python train.py --n_layer=14 --n_experts=24 --normalize_top_k=false --init_std_router=0.00863 --lr_router=0.000275 --n_kv_head=2 --head_dim=64 --vocab_size=8192 --norm="layernorm" --tie_embeddings=true --init_std_o=0.00374 --lr_head=0.00555 --warmup_steps=70 --decay_shape="linear" --train_tokens=578800000
Below are experts of layer 6 (counted from 0) of a mixture-of-experts language model. Rows are named router (the router's row for the expert) and show model dimensions 256-383. Each number is 128 + 32 x the weight over its row's rms, rounded and kept within 0 to 255. Numbers have three digits each.
After each expert's rows: "raises" lists some tokens whose logits its average output raises strongly, later layers aside; "gets" lists some tokens that make up at least twice as much of what it gets as of all text. This comes from a sample of Wikipedia text that the model never trained on. Tokens count by the router's weight.

# expert 8
router:107140151165158124129065075151157081113088168080134139113157128149114155131187100153138174108121116164113189161095146168103088119146149114098181088155131070060110088183171149093096086121135109135202142139110136098210114094084118126077190158107088135074094090042125118094134099109132056179090106120088122129093172173133144132076153150127076123069150124128148101169083150190083114071150
raises: "cha", ".", "b", ",", " ", "\n"
gets: " |", "-", "–", ":", "/", "th"

# expert 5
router:164098137158144081074162110119138136063102117116143152144194167117122156168122164121136118074131147074086173185123112148118095105154172145137170096073110099038114105163161136075156083148068142166130153137129131110119103105083122092094180106114060127104074095099128124162192106142133192133085132137092137134132134105083102187076060099180161083087121093133153095142116077172139079078079
raises: ",", " or", " ", " (", " and"
gets: " the", "s", "'", "|", " League", "a"

# expert 0
router:129109129142171102139117081100139152116106133091123136095174127171153135137155163177115158109149131147142142080132160129125125152155203184122165099170137119084118121122085109094157108178020122124138172127123142221163113090092158138069184205157060193048122114145128140143086077105169126113088128153122129136110124115093120174062098129162173136051100106108181151024146120144138101078120
raises: ".", "'", " ", ",", "-", "/"
gets: " |", ":", "---|---|---|---|", " well", "See", "==="

# expert 3
router:094135127149140112126087119117170123164109088088113118127164147156135182150174127125156140086099096085155144115116115147069145092080130135100165076108060087129129123109125143112152130097096159128145130133127144185206091120071090113147192113175104167121102088139105102175147072111148128139106085131055121169120162158079131133120126097127153150073073141085153102131072083113151111050144
raises: ".", "5", " and", ",", "s", "8"
gets: "==", "9", "8", " de", "===", " he"

# expert 1
router:146131145117170101138117080159140171131068140102148094146148112124141123152168094110133086103126138148120171117141132158090060119068152136101164104128105135096110154127121162135139100107091124180144171122197159211100112094089058077109098121168104185075063159090088093190121140133136118159111116131111127147082159164104160164103105119156153117109145143122088114056118133140126114059125
raises: " ", " and", ","
gets: " the", " of", ".", " \"", " in", "The"

# expert 20
router:124170138102183095072104116110155104119063040114108157097126143132089131144162136196158141061133185169137124152138098144188084108108188182190178112151106053118072130105113128118154101139081127140149204117119105136156111160132081111147086089118139149092096122116108086161138128121127085169109113175092125163067193204099107152058092114110151157129064098142145174094120120121129158093189
raises: " in", " ", " on", ":", " to", ","
gets: "\n", " a", "ed", " part", " an", " been"

# expert 19
router:101104124104145116105118095091158154094083063094169151153158122077145128118167104161175127101128129141105141140103119177160158178137153114145147109137075084146054131154117130178147115115101101120104156125124110114148107103118110123069131090137168187131097096166060107115135102176104089140114122121085151167070138175113143153114110129160113157132134098139149158169125058101137085115162
raises: ",", " ", ".", " and"
gets: " in", " of", "5", "3", "8", "6"

# expert 2
router:157130136107125082110053114135138137167102128119161168103175103110130185117163153147120128087110109183168145126118167177117102085091151152049177095123150064094108112050135105141169086128032129155153128133101136164161113096112110127111181149134157173076095176149123112162136098123135085150131093130124142175096108136119087122131144063130139108091146132097119161118137082111134082096149
raises: "\n", " ", ","
gets: "\n", "1", " they", " he", " —", " but"

# expert 9
router:158097133101113097109102104172134160152099148071170168101141115105136127128219112143136104091122074201107158167128150197110110170104200133107153111178101100117082115129126146106124105190097117144174087129105125176106110133067137149132195165200111210138117135195142126149096063135169106133090111168118127210100141172128094122175148085125104118098107118128123128077127135164105116096131
raises: " ", ",", " a", " de"
gets: " and", "|", "-", " or", " also", " with"

# expert 22
router:158117166105164126100092143188152161086122186064128135124145173114092190127123141105095103073124172077142147122117130178078099164134142155138211124133114090113095070127166140140133133142105130144152146147119173098167112131090058121095092145117102112089084054135113074140127082140158107080135103115055132152129154201115145151092142105117150079104149079135149107079087110082099130082086
raises: ",", " ", "/", " and", "–", " for"
gets: ",", " |", ")", "–", "),", " –"